Weights of a small mixture-of-experts language model, trained from scratch on English Wikipedia: 96 experts in each of 6 layers, a variant of Adam for the experts.
Below are experts of layer 9 (counted from 0) of a mixture-of-experts language model. Rows are named down (a neuron's output weights, with its number) and show model dimensions 168-223. Each number is 128 + 24 x the weight over its row's rms, rounded and kept within 0 to 255. Numbers have three digits each.
Before each expert's rows: a language model's description of what the expert responds to. This comes from a sample of Wikipedia text that the model never trained on.

# expert 57
Sports event names
down0:120118157101124160141132087133164141157107132076106175136140111128109122114179125134121125123175125128116110154162147126115125132142142117160115136164186098174134098112
down1:134128108144146106142129170148120115138098108088123070134083136111121139169148119125091165149129164104174171113093158128101164124120128065124116145094162124098157142152
down2:127121164127109075158162128101145142113147130107077121119116131070125123130123117147110125121098131088104105091127115101104101125138101124155129168152090114090171135088
down3:115142137107104145122140113112126172116115122126148142124140112151125107118099153170126139136146148109149144137141103084136123122115140105141104065124096098141125121139
down4:114103103149071129117145122155131133123085068125139124132122134130119132104122139115190150133100101120146122118121146157160105112121105110147092123105121135138099069135
down5:119098161146114172147116124101155158142117115173115158095108125143087045105133147126161160139120178134132127138119133135146099133114118125120129121110146116153168142149
down6:175121083132170105168123114099133115127131146143115117124143161111104137063155109100097148091110134111143106140091120140125146113110118113147151165144149175130185128171
down7:127124165115133120119121104145145169195083134143083110133135120111124135115161158144106093114109122146143124149108103126135110173113093134144067102146176127160110085088
down8:156112128123125155107129096109142140134086136110114103105116162104141128144108159145136140077143127115106097081153148122133119157106126135174122078112147131121144142135
down9:137102135130120120075127112062108095119125109117126124109134181154094117155113142101092114146149147183124157094152111143129095137124131094100137144154158140130178103123
down10:123125124161130125142119121119160103111112107124136150121136106104144096099134172122112150118119135127082114161137128131117142155097107118136120124088135142150191117154
down11:105164189151135140132103126125138127160083090133123121161083162114126121147109125140155144076116147128133131121095132123146128152111164127138137121169143139129123135098
down12:107136139152097160151174097103130129105166124118101110103112089121118126172139155110156135102125134147153134123084099136144097116151154118153113126156126140147116149156
down13:087132117128095121100121123123194135111131134141120118131129154131112142143130118091147102099086140139128131139182122111087174105086098124130126100126091122094153167138
down14:140152096113119153130106090098149181103127129112138110122146084103067118068149124151148148107139127112114117121129130133102144169154134115129143130148150158111111124128
down15:089129142174119127134136094137123109155132159135116099143108129136106078145121164112148126094096156131101119121118100131151120143134153150151102143070128123134125099183
down16:140142167119121173120111092145142134096083160117076113127108126152146156133136127101120179098152101101143110140157167126124095110140081139103122101118134118109122077120
down17:122113135133157144181114112105147136125130136119145129116165095154148144119137109140109091177140153095109131140140132095109119130092123077102115112115125112095137111110
down18:131105147162145116136124140131143120176129132128118115128155113103131137130172088180142118164115132091171075151150123122072121110121129150117105144151150148117119156131
down19:107081124145175162104119127107177130139084140177140095094119145128098143165075129148117143131126170123118148135166109126144098175146103180137157104134116121140129116152
down20:169173077116132106160139151117113110142113153118145104142133151136128109117150132122096143163127119127095103130122127136129101139093146130166114115121155122147155134103
down21:128133113222025103120149152142151141121123098131116112143142133136132147127130154116112139157133106127148137141124167107127134133165138151124117125148145133129156141132
down22:135134153167142132122093111112161060148146069132157132129153139095119146118153110167127138096138117124164102152132121084116158132127175155143141145117137146185107164119
down23:165097136130098142185121105115127137143119143137083110141087135110164130133158148092141122168101154098159140093079133116106096157147099095148132163142147092178121120172
down24:144138105124113136121130122123116149149177074088120096128125129134140150136189116143143155137155167114123119157131090125138142131114158158128087104106082102140106116128
down25:175128112123145176107118135116144121072073119109119182077143105130099153107123100123149117182118100130130132099184110127128127135110134131158142110174143137115133126143
down26:178144132165154118124165127113122138126134149130106136122189146158131135128134094114113136160152127140114120128068131120139146157133083122100120122153118098088158128109
down27:099108107120124157158117103118135146065160115149165092135126128114149083166158166128113140140107163120136142123141185136082106157126118149139108152083105154169145142135
down28:182142128125127098159108127122150159110119135150105097108102101131160118114129130152136145141107155124116130126152145153114156153110125148130136115093131092133157152121
down29:110142107109127125115149103132119118136154104125158124117144113144172159174117144149126091192100131121145113124122108092086158113137113106146145118121157136112161116161
down30:157074159127157147158172112105134142156101154111151173115141082119100169157088119119134139144123136128145108162069114109139146095125098137137138127113066135115154124178
down31:112141138164134103121113144114127126115139127096119164172124095130112105113097123099157152155131119168120119139115123107097151119109188109155134129149141118118110099120
down32:095126133094155105121131141078130070091118106124138129118123108091114121099153122114136147131153097129119182135135160087121146147202117125134090149105123165160100103167
down33:089103091129120114136148134151126141092144136119171123144133134146113146159077107119157097152113093142121131085191150073105101116122094144117129120134145143083151122157
down34:132085131100169149116090121109110137106142170123134141150164075187089122099135088097108151141113137118132118153103133139134143151143117113115154137152116154112138175164
down35:115153127130130120145138116144110132148169151117169103163090118116180106061176133138143117140111138138108096127121154109121097125149138152129100133138145089104124186122
down36:200125131106154084110109164120111072183132130093106138104129125107154147153125100124110126180140110078141159127136122111134132128146101113157133142100110139138126124135
down37:144131129180157128119112147128083135124148114137154138111155107133101151136144129157131126138125119100130116147151143116103145110071189122121098124067089105137089101116
down38:114109151122095145115106115102112145115134121164125150070118134147106156106143122114117140142092142110110118128141141138067159126095129109105073155115130149121094171186
down39:129130162145112119084150161147156107163155101120142146116105146115107128109130122100102159139130109128109120124136154100125158122149122116141130121129089114114111148101
down40:127158147119153127120113106108112143133118155135155120111119097139163137126089120108123131111134100116158092103075100143074176113112163106145116151157098108145157133145
down41:066096125128154140168143113138151172103143104111105111094148138138086106112136118125133134136102130149125149141159136170135148121125139094105111112104103124120092130110
down42:109106106146146123165163131150137108101139110128119141139095099114163171160140136144083165152139150084193139085177115142129144108105153147195094158129175103095127132113
down43:098111126121071103105133171129127155096132109090124094115125067158154110142113097145111147119086151142151081146119124135113165094119181144114107132145132098120128153119
down44:081107146164111105141102125118159090107124093105143129129121138123113105171118121116106164137105101093089123142104095158129163147171136104179131130140157091115134138100
down45:090125103122165088131118153129131136146171175106124136144139147104165139076135140105157099102094123141139142129125097130111151108142114110120097168132093156133092103119
down46:161160128135160139138121128111144110135124108138099075142137145137154126129104153140136116129113147130156149122073096129126144111152092130127148147124097134105186181100
down47:116111172122098111121118110092124122168167131125137128126130148107111082096100113141103124170138123158180131157150123128136158167132126117174154096126144124118158117117
down48:104133103133143129132091097106149127179069141143074104140151195142114151119101092134080118119131145128115083153106086098112124131129122162127137098113119088103158169093
down49:094110145174093142140158149135089106146124188151163112131140083111169136149160138142154094120093135132117164131181155124142135152128122142136108115138143192178126145086
down50:148103123135102110122157147165148152124138107117105138112155127109170118113141156121131172143133129164116179144131079093141113095114118141140130134081112118116150149181
down51:099108110147124144177158098147166119136133119119133104154137117130164146135145091168115089160168103084124144148113127141136075103129122126125114132161133124150138127104
down52:083094146149131134150127121138119134135107128107110127182100177097153049147184130169091124140120154158121159126108133143165154142141139139126169101073127132133110128132
down53:126085158116159155101110104101119109116112158128118145131135104154125111147185098111136149142176142100110129115100138117110125144123171097088139161140192135100078133171
down54:116134166141175122179187137144146127125098092105117095120135128180116166124170112144133090156152138148164129144151076112134116161134155139123098123126093132108149147114
down55:157141116151125142112094132126125135130116126125123156142111148141120121096168199188123138157133110104161113145136120161098127139134148128133090128098157124096134094154
down56:160079132151111095150144132134131133140117169144141080146086153168094099097136103138145148148111119134136147117072092117111130134131102142140138124132080137145134137094
down57:132104111113108128138112116101141117116138136151137136147135167121141119147124163133138155126112125136108122128151143154154149126166139137112118102150150126101184154113
down58:117092141167122142153090065136159088155116140100120121111143094121131124148129121154146133162101147128160124176117104153103143147121122160135120141072123153147085163133
down59:094151163164104128143115141109135150106129133125118138139146159111151095130126171089099102133108093122144080104153116132125103146096136098131109076095121138128180123109
down60:130131134168096078152116149125146158104095122107107148094137076142100080117087111141183133120110139107139157103123128146113117162125146117115165150133152116090168132127
down61:095114108134117128137159099152108126151158092116096126149109117176089111143150091117137134137100122110120151122137209114127134092151142142133138129146131116130159074130
down62:145114146162109128130150105165169121120110120121110124133142143140124130144119121108084074114126108120108140112168122066161123105152156111108133070144094140102131101124
down63:153092144111150071118129142103165130162152156179125132136122155127080082123076123108157170122139150125139132106133161100118124112175134174119137128137107142095140088118
down64:155118114126110104117119129093125141172154141124126176148135152143113181114133160145150193132102118095144124103104144126079126124124077134129126122167107134158111113141
down65:110114135117119145131112093092137141129122078132098151128165124157129130127123144137135174144105137140127151126120135104146092143131146139173147112112150135123086165114
down66:135119155151137144186134141130143108155110124118105109111097116105143114136120144150086130083129188130119146192105147102146126148115133159158176118122112151192154118118
down67:121154117095154131166125123119152135124110136143091091131152141109144089139132106125141114085169104147092143137146148125180157140152122163088096128102135116131132110160
down68:103110130156116119153157131134162100122107129131143103161138156096142149132119100138116172140145129110131163124177096150129135119107155062108127149124165106162114182146
down69:106123118120163134154133177143078135093125142090110139126106125158151103108116145120128112147096147116069180158114148140120127101129165132122132106190108130120122146120
down70:140094143152138129127159090098148120085122137160137187115093099119112116140099114140090075058131127137107146116136092149118099178089145116149133098138115115124135135127
down71:135122142143071136100105163126133117137133126171112101080113136113123145113125156135079138185140114129142136091113132115127115115115167097133151088147118151134083110120
down72:126157118074152103165142109154137149098108167096120124154145111114100112162096113142158119153133142155114123146134142153119166148084140136128156126142159091107138118124
down73:139127129122110101133130151126146139164159135150148145129082101153153122153161121146130113107127146113101147122145135123130122151110121165124119101163130132155140143086
down74:140122156137179098124130120162147111131137124124118093151136156120185143120119144143153154105107123124138092133094094083073087129110151088141102136154129120110092086110

# expert 61
Infobox dashes, institution nouns
down0:104168115141071173092142143155084142153162115151112130130161113147105100112112126132105138146156083147110100175111126153130126161139141136074144132076109083150148092133
down1:152138168121145103131141163132128138116098125142135126095162095098105139125127061169119109147094156113142150117136116127126127096147156099130192104142155138156133154075
down2:133119150108110085123132123121145122167102123119110106123127110133075094120125128092133115136125097138130111105110153131112132123149124152183124100145119128126135117157
down3:114151127159115086125116151123163158115107084138152128109101125103111163156103148091124148129127086103113099102168127139093133136158159169125122112154125158092097094086
down4:120113151142143103146074114122120103131119142115132110143114144104088173096164108123133125119132106137133132158130114139183065147130079102126134097130118117123091137112
down5:128124143123123158146137150147138156146162138124146131130140117162105115097123118141155143133076126099125111160147139135114089149114124133087115105152124114127180148146
down6:132121158144149107149150108128124148125184148145113105125150166136141138091143149124131139116119128123149120106132154109110136128163176151151116132146122088112153154108
down7:109098136103139143114105105132089101118113096127127173095147111149138106130163092121107112143127126091088120115068123109145178119102128131138103112100132150113069123145
down8:128100138130118094180151103173172122189133120119144154093126134104165097153186118098156130126108138133143126088108138119094122085105107104157134181138105102141140092153
down9:159174161159098164137128126119154155137046146097098129121116119159138108133129195162165124165124087163161115089148097124130058137106150114123126119144102137132145142115
down10:110111128125145154121122153135123144138097090109108162137126105158093128139091145067137121128141108176118143156124099136152157125136176139076126140135150121080114177163
down11:120144104148113177144130152110155148104160122172123133100102194129119131158140132132069087115144151121112093156124115134111144135113121140126082088156133089121153162118
down12:151133098150139142104112144117122102142151078127112146122138150140114141095132118180098112165137116144119131142100123092148126077121135179126095165118163162116146107097
down13:135147185087142110117149105156141112136126154123131125103104121144143122115154124115083103099147104082123069146118130114106162111088121133137158094146125212138122093117
down14:150129108115167134099137128130166121135139106096097103114137098106120132100127095101160152146126082118108131153114146116132161131161119134115150137107137161105136132183
down15:113144141141107132126116135146093176113131140134110158117095144167135172122142121152114081110136141126149125127119084124121127133131129151115141136126120107092146096160
down16:132143122113148181131113113129113117163128137148119093134107145124120120092112143118154145125142101163132101136075103121112097186138146106101147129126155123164118199127
down17:119175120137147148078154135151110119115128097138111096178131128135107108106121117150104118121117130097095108097140185095121138116116131112124127145163093140176144138146
down18:116116149137131111142115121160127164112137217124161149151174107125156191112116104123111133126180121128129146142140110144158129109124141149116126153152105102122110158106
down19:126149111152089131112119123129142112170177123164153122130138112096119105121116133162142169101088134138119178093146124170143085114166110092087142125145105097147143133129
down20:090134127124148164158130082128118120123102161120174166143128105106155170105112121148151077169136144111130119136121124153108119097150125157140148100173107166114158169153
down21:142104174126107103171150103143165107155141133157135139110150134118145135148121078126115108130123129125160150180157139135171117085122138137117151143118100159156168134107
down22:117114114117142128156154109103089112044131132113137102132103093105140100148140135129155129127120115140111101097131142107128107126132091125158117135144071125131155145113
down23:082118134117151147112178122166138130123107113105148133130153106122186203114101156110081101122118157134141131096140147102173104121121137074147106116120131120150169161171
down24:137109139108131093085131172184119183140117093116113111120102127139114130134168128119097119132123127126109131122117084133127127130089155180137132138164160099117085125129
down25:168105137147134160137128107172103119136090137155118136093098104165166127102140144147119161112089126129110135115101102162125139086131106134129167137119137093149149147139
down26:175140155144099117143139108093173129182106114126147150112138131106141108135125143112147112129149167100113139139133118155128136139137087114109147096167102110116088111087
down27:165159132115170189126078077140107096136149143126068102116125088147126132128129129160172121134154115143117139171107153118106112126161136145139127135135114121147120159157
down28:112147150141078157111110113101111120149123070188177123116145129149110120139111150113152138117139100161167165097146138127117146153125131122110106163128149136126106110134
down29:130160165127137116162125190158122175110161106090109103129120128130131129096120137108123118069123137117116172133115161115079144087069109119097151147173118160136108112087
down30:090114164128087112162121134123110118172158168173187119091166129121136113146122116132108125084090115110113143156136112115143142120139135138125142095122131152212086141147
down31:154140173153083130137099137122083155121075121158132125140129121123093122149087141093131152121163153146128126132146108154128129159096112105158120132134103151094115140098
down32:125171145132150111133125175129185122141097148115123115133089169100142156181155146124076094132117161127151115110145142138137136102106125102176157138137121105135137119134
down33:101106094091111136103133135111120156113109111146112120109116150132107153120117117131156142146113121125110148106149142105092123137087158143134146116116100160109118115095
down34:107167123146130138131155123160163132147187126146113123129149114164154154134162107124135188124116114170115100126154141121132139100138117120119120115121123124092117142171
down35:144145104153115127138146093128151134106135113093126101163124140140122132099104124134128087100142128081119121164200148143119105089156123128141156098107167177125106193153
down36:159089131060144091161095093100123118124178129089101122090107148105113124123149109141135177081103143150149105114144178151131156122145124156131119126161090129126130130152
down37:132129088105144096103130113138110102135116148110098146101110154142115136140065142127157113134126123094122110149113144145141119098147120127126100115091125123123116147145
down38:099136153117150147125135121130151125111127117123119142074097125160113125113153138086126122138131150106154138099060161123129107169148127130068142129123116144142107139145
down39:180103076136118129087168116179140120124124080085127144150109089134129143130130124165097119164156115170185125112151155078131108126149148087154112123112133103144209151113
down40:137136139143168105147185105153165108079137095133091141083107165140109115140108129086162123083118103100172147140131151120181079097103116136149077113133157123140120123111
down41:178139132173113114134154152191115142148113138115149121139094137095154082138100117139147130057125155086118157095134127166169146124137138101136114104145144099111167162152
down42:160133109152086056115117165106124109122129083132105115108129149112120154152123089134122143136125119167124173102164141134142090123145135134132110159143114134181121153114
down43:118143150145155090104104075136096142133126122168137126149119118142094154127131117146111146110127111110094146129150129137093123082115123104150164132070104111156121145118
down44:131119170127123112155135142126153146146113093136153154146141141140121165128112187115107111106137122129114151104087141099137118151096114110135104099168105155122126126099
down45:144145140118140171113148105167141131094100086118133095119153118152084142147121153103154131097114114146115160135116130120136105114098086120130150123140130143133133115144
down46:136142146090112119108146157180133134109101115079107138143142132135137134148132142126133120125214113170151133153077121108124113165152129172121150095126162132128170161126
down47:113110146148157135095109153135128134128158121134132158155140138124155120117141103100107145150120132130146133079144162117129137115129143104130055154118144130117149110114
down48:118138126113145149153078120117092167129149145135120105114133141134132123101141120150113160149158159132144150104103173091129100175111201135104151106123158107188152150140
down49:098066128165092126130169150093116143144170136063133121148132126148157140142100114140110110110134111105100163095108093079158104122131096121125145118084112088122171156104
down50:099109096099169101113126092138102093153137119128136068159092165083163167129107153136106120085102119128101136119118129117131132097139149164166126142119130139161111129129
down51:145156120118121122162117154121145103084103108103096133138131125116150103125137110180144089127123187111129120118153136106137126119156136131118119147124133126124112124128
down52:127143134120162123113090116110146119135138079116071123087153110194147155125142113089124173123141108103105129157145161148122151118165124154132114135141114137143170139108
down53:135112081140146142094119130130112128111162121117136108137102123139119119160098108154130161121103091139143115139167167105142098125134102105145130175114131126118149101141
down54:068136135109134132144139134084088105128121132103074120088153148086112130165109112124116103128112140138147147115094123100101144180121156156127114142103138154113150172108
down55:116137160089158108107139137129115142151143104128141123113132107118119123114136114115130167108141115169115143139143134138102123180121105097162092122153079178125128149149
down56:113136132117166098147155135136115136153086107099134141151124147110147128100174174133118103134094140071117092102100136143165122150122173149172080154105113126132123118100
down57:107127141185124165126128092122147073121121125132145110135140094156099137119148138099102121120098204108102134100123118107193163143073114092100145119134113165137173126106
down58:130129130141157136132120157122117181095117145151160136139140093140110115147120091182160121169102164122154148108127124115133162141132123125128117096115114108114125116161
down59:110074140145129145109067138120155111141130147151141148113132133107140131138090110158107160163142122101106144155131102126085128121136134155127121142108135151134127138164
down60:169110107129104078107118117138119118131138094136136120171129127136136127142120117116116181119137120142142119161162141147146133154093149130118087139113138094145127147134
down61:124132122127127112142130115142145109158145095141130132113085134114152134114109146117179135113120162113156133099108131121095138163128129125114125107131139155103164132156
down62:141096125124117188113106139124130108085165123111150115122109154135167138145080141112126123111126126135104101113101166152125116111111107121150131149131110094143129115168
down63:132103127136108154121139163113115122135168083108146120110128157158150101149126104114123110123112140114113122098126123122107121136086126136111122098167134089125162150133
down64:110138149151149114137104148128146133165115122138152157123132099160133100126117120128104139083149130104110143170099152116098139158134115132129123109139124095125196147140
down65:097122139162149120123091095109179117166131161144160112109129142099143112133159155162148135135079120170126123139135133151069136086111140091146143109152132102154107119105
down66:119111076118146131083134127154103165146087124152153139113114127152118113088106133110168117119130084119142119121099137156122098158100121142169139130126163178099129112127
down67:109164148114141123123125095143134106111138123166171107129117150117112172134126155101118161114063158100093112162203115120124192073137119138171100153154106124083138145145
down68:132148136125107124142122141128122101108122146109123098137115105112122124131113080151101125133165140104143140166131183119076112142126139109112127122143078182130126191122
down69:150089108114147157156092141117137152139094133127130139130134150137106146175107116160156100128104140159145131121106086151146129143112069129122199141124136142121135148126
down70:085108086170129138112163099127134119109122109104122139166092141166147141096122139163139118137119100118136112095119178125144094148127132151122126135109136144140137118112
down71:177141095172127130103160097142134098144145148112127125111103144137145094118117128106102136080090119129141176104143120120104132132106090118146099082160104103138135127156
down72:122127121159127133115128108124145122122170129135140151154125117132171107153111108147128159178122144101157148142099124110104122122096129104118171092109135164154134093141
down73:176096117180155110099169132130115120115110145100101088147118122117086090131124137149117096114139122122099156130145129087171129141135125104124191132139106104086138141145
down74:172111149120152133099147155139099100154172156124083121130150130139132143142135115133135132097129117158131154129134137136099090154178171138130088165127139133153122145155

# expert 56
Abstract nouns
down0:112141103192109090130087117140142117191112162196104104129135110124120122126168076112140105156152129194136149143148129109113125120123129118153112136106154133157092121108
down1:127113111178162096110151104138127139120127118146170078176135162132162146103124173111136099132131066085076135113129138146129126141144123089140108082145103135132082123135
down2:156134130128128110109162082155129107150140125178109143147147094113131122130096129096114131117115108072130116145161141108143116112128116112144160089112116102118151161114
down3:136144105146117136111121126132079090184125114135121177114173102129134149121125149136138136116132133144107105131081132135147133087084142111108135161138147127158109091088
down4:105126128133102125129163128136125104177120190145119127156136184129131121159151127105129143095150108149109141086108152124105144131133140142139069120132124161107123116128
down5:142124115127107159091102156157157120146121178178142147102177139174129124142106112072157124113129080133105150129119121081132152125125107137165110149113140118091112127153
down6:109139127171165124151134101124131148153161095156139103167082116149101138153110127124101094133147138134116147145128159121129126101147152118140110156135127163186091154136
down7:150113081131153125127116127142105154193134125085098153121115119137111113112137160171117139092121164115118167120116063098139110128136103149156153133138119136131106125119
down8:139114111079118145130125094067113129098143112077114147136155126187100147135138138130117177135151163142126102149162137134124141158111099096135156145145137122145152146145
down9:167110129134156095113108137138121107112133180096116113131123130107119096121105116070131106135128140136216139125118159132136100095134123165089111102111116125154136135144
down10:142056145149121130143148160124125115141142103140131140114139117126127096128165126120100156133108128155098141170121122120132121146152142112158168109114129152081112140127
down11:148131159140169168128115104152122131093081091138127134122133155132125179143159116114150137179144130115105107145163143106193143144151107160132117141101113194090136122133
down12:115139145105133086077146115125131084128208137150156121131129159137111102107130148095125080110105122140119131123108170127150185123109123108161141121103121123133131132212
down13:144114175185145145086085131110150124132154114146151152164094155142101138087146085149160121110119136132148112126145135147113128135125085129122109141089126141062141113206
down14:126131125128146175138101099132122152184126131129115140146172163159115147111119131128123126174151133136161177143152144098145110137127097141146140133124127067187109137121
down15:099106131085107131129098122153116174147099132137147138120143136144134108128139176129121137144153139143115159094146115116181131120152109130123174166112127152132105106080
down16:169108129079138130112078099135113098116108175122164137081124150145137103140159127138119135094115125136114132123080114133109119134086129108115119151134132134105107114184
down17:143110138119133133119128096128137133121143119163149162125106100128157168092081114109125178136122132070168127134114139128148137150155131160151084138101116136140139149117
down18:115138140075139149127142103117160137104127151102146110107144163181120094109145132124110124099142111111154124144179112098129133110095117046120152091151121109138124120123
down19:117127144095142094145198120111110110091165136117133106165116122119186103138127138107119132109133177149152114132075119136099079125124107143134136137125120146086155107124
down20:102127144126162071118105116121133108132058111137149154137146117116162132110173119168148181149141091118113164098121147120153141183153108104153129105132143137202093160085
down21:131138117151134156140117100148104148143153096127148121092082124136166133123150123098128103126147072114159067155112112133146120101149155131139141169130121135147141139163
down22:141142141110085124107135068138091097129114100163111153115147138158139108164167163145116140141133127133133147156138126147106145141137137098104151058147123130121075153128
down23:159133127103101107093172146140146120080115080111195127133072152139151110129096082122117114102141126160152087138120134121131149124088151144136110146096133155146119127159
down24:138129128145113132106127141080153145127180108143147143102161130111099115133129125124134131176113154096178133153059107114090117143072125127099134101109103097143134188156
down25:152125136114163139165125159128136147153147130115126158127124164164148102156124120072141171093102096101092138125149118154120142129154178124157110133114142140120154127165
down26:123077119082171165130137106076166102062152100136118070103147163130098132136124140172123118113110157099105136089114171144123109152166121088117147134131158116123163109132
down27:111148096128109117099139149132125158150140187116121124161124131102145105134127141150066115108183167116161137120152155147131157118141182113171117115144104165195135107104
down28:113164149118092098134095159136128149112129150097139069140146109118153152128116106095069154124150122060149139091105135107157136156139097151131137150128130123115152165143
down29:150113104178157124116131108198159119126180113098155155101140093114089139126080148114178165096120153131091146155157101156171121113138121108143110152126139140098114128154
down30:115135144180120081108078149183105130112097171153136083197125093136145135143090140093099154100169119111141088139146094100113136138124105119112079153147133160134108151078
down31:112154101133096125139124125109115146145080128100103143118130083140134115127168176144089159136145113089166106133097099112130130098100120107095113135140126140053095116142
down32:108105123141140139074130108103181117109104146100139126126106152105161122121047156120138141116159133131142141116106116145111111094118137152128082169070111155152123108101
down33:152149077184132149105112140151156134150140095093163120139127122174148121103120124094162128121167132101128144111119141127124157129107194137141108122098123049117132128138
down34:112161112130126132137140158100135142121094161145072115057111111145168097093128135120092113149107086106118131130143120099112107143142159146136168098175143113186130112106
down35:148121161130175135080185147128148129092161113130153130098130109126150112103137109133155154102098125125138132142134145140124142158117132115120120095167126101151168164132
down36:115153104116126105117173106166147104131107162103107144138087162117090121167120170104139117104160145127150127104158155123151147142131123135148132140137090150078123158129
down37:100127171133135088139101124115099120126101175108098128169103100123125078136119109121118128134112094147144087141113133109156149114119103119136150082136123125133138126110
down38:118128134138166124160114124096126125161151151126112147118124184123084147067166130122093102139115113146135109115103186149172146126128136129109123118148122135124157177155
down39:127127098147126127093122114151132130172104123106147124127106130109132127127128138084182094104148139127108115115142126114129132128142137120137178128106116129114119106108
down40:093142131112091133131087121101123118156101141122135168123107142142126105131115113164132110086143174144140161143114169124139090122139151073183104131095119131132141105141
down41:178097088137107130120138140115142130166127108142118116132111180125109184115181124153149080113129116158146150111119092112126105128140109131115134134143129130151183100127
down42:132098117080147151175140144124092159100080142099138128090155127129115140110100155123093150123121102140115144142182123130098199146122106094115159138139131131088170141109
down43:160121113117107168182118132173084135162093060158143174175127148142115128149120132119146134138112135112124123173112152098113103113131078133122146139111120124165150129116
down44:105136133123100106154075089151116110117098127120092158091137141130149135131158110158113113169154120138139130178091127116101098136080190141125109128160171096180140168130
down45:089092076105151123150142126155110129106122150147115112127082144126145173101141159111108093143178110130160139158112131142111130124180158139152151139153146141145120130113
down46:133166093169139095173134153117127117151147164128129179132121105121150125141168130128116127109149125122129121151092131100112157113106137150104121144160115142139171084118
down47:148159124172171128118104140121106143158117189105128155114091154146152096133117149149137117134136147146136133098152133143148168062157123202161099150108099154130123112099
down48:122129138139158122126164085126124135102135135122109128137139136140112140130141123127188147092187128084117142107108093152109112135142131158123137161159159124098141116081
down49:105121097119168121124139149140155133152097108139118149166103099132138146116157128103134110133110143107149176145133108153118137057161137158134108155119116142124128119137
down50:113161080105167096158140144098141128196165135122160136144158114098150113075124140147114107129140151130151164098081113103097109092151174135170157101153096177129140120114
down51:138148126070106130136099118079125152105086134120127095104148132132136128101070123141152087134111120130116117151153174130139096131089122087167112143121086113112170123149
down52:118118098141088170127115126117098105140096146120097203095153164135132098116125113079144094099119132142126096144125139147145123131033125133130124134160193082119139103151
down53:153175130136077140121158137126127134088107096104127141131130096137114106112094147101143152141136105132094103138098109151093138110138148134149108114107103146052162143140
down54:110117090112106111147140100081105119096150170139130123074139092124091130105169106110139128131127136128126137103104126184120123146113133148121135105137154134148128133131
down55:116168104101126112108105130151144154154113177120146142166099096130169130136113148097149142115135128109145126125139131162097128083158059099172125111119114128101136133137
down56:147124165103151131133146145178117101146103106129108116117076149077152172156168146183148136121118133156134073144140170100137163113112162124135103171110131129136167123102
down57:119150141110148150120169122105124109140135121088132110107130128157140099159107168114116108080146137132119114147109184129139148148129136131148109110097141115114142148132
down58:141154179112128172155112108085139153109158095151144146101120121179145109134140107129110141126132150114082132101116132153127142104054156117119134109105112114140182126160
down59:182134106123110109170123166140115101140114124104119126122154110116141096141143135126144148086116149120126123140127164149108155118095138102127152164135099134096114150104
down60:113124135126123159086121155151132131137127107156120121172117125100103078120090117121102082132132135097111165173130113139129113090110106102157110135166126142098100117147
down61:103127108116117153151148161119118083123139106105140144152142150129106145145101137073089095113117129165171145101120140150118133163085148100141130119146153140121148102119
down62:150119124077162142122152111109121146128149137124124181123126112137132131154148087095127163094097181192101140152108116146104126116125127141121123142149116148140100132134
down63:067101170134112113120098176166116147127123083134075143132099084130131121159087145106095104137151123129108103156150144119142109186109139143114151123144135125132157128075
down64:127123112156115148116107160128148139148114129136134109133123093145122145150147098107115165162135125147086175077154110157124090160131146100130123121110113122155092121100
down65:120117155096164145128142136127145137128102093099102103134112138131156160128149128114109116099152127115130123152122091090112121063153143132148149135147142130107121126114
down66:131124124158101136138105132134158109116120134100121163146123116138097127073111115147090124125111116112149163064139167071145125118173172139134100174088126122156143134102
down67:078107158154138094116120104092179165118115079119155142144121106126138136124110117127156099134108174110132115160116187122122117167123178129146082130124090150167137110086
down68:129143130128112136146089140151080103153126147145095158123132105149116138148069096079109099122067123117125165076095080160150119123100128132109131131141125103149099158111
down69:083139096168152113148135131118108130139125118159107103141092107095094083137101125126114106161157111117136150119110136132136137133106076113135129091106107147094128130120
down70:137121150169114126133142126135104170092110121117137176057098143139135149156086110151156148121152128146117136153138097132140107104148133132128114129075116154103113100198
down71:132179130143088162133134096119127082082143127130129141123135121144117109129114123150107140129119130171108153118127168178163149146084155126076105167122158078110136094130
down72:106111130183091162177116086073126122156108117124111118140115090112168107099120140096131100154147139110147127163126160130142108066106162172099103116137151105171093111133
down73:211143133138121110103090157128177100138128116108141162159098114112167140136108118132144128104171093116151145114204139130131133137156098119197126117110127128113150090111
down74:103111164113111126151176103111160160169124130154146069176118157154135124114107170142134143112136112138142132140141132161064082105142125113131132124132155118079129121117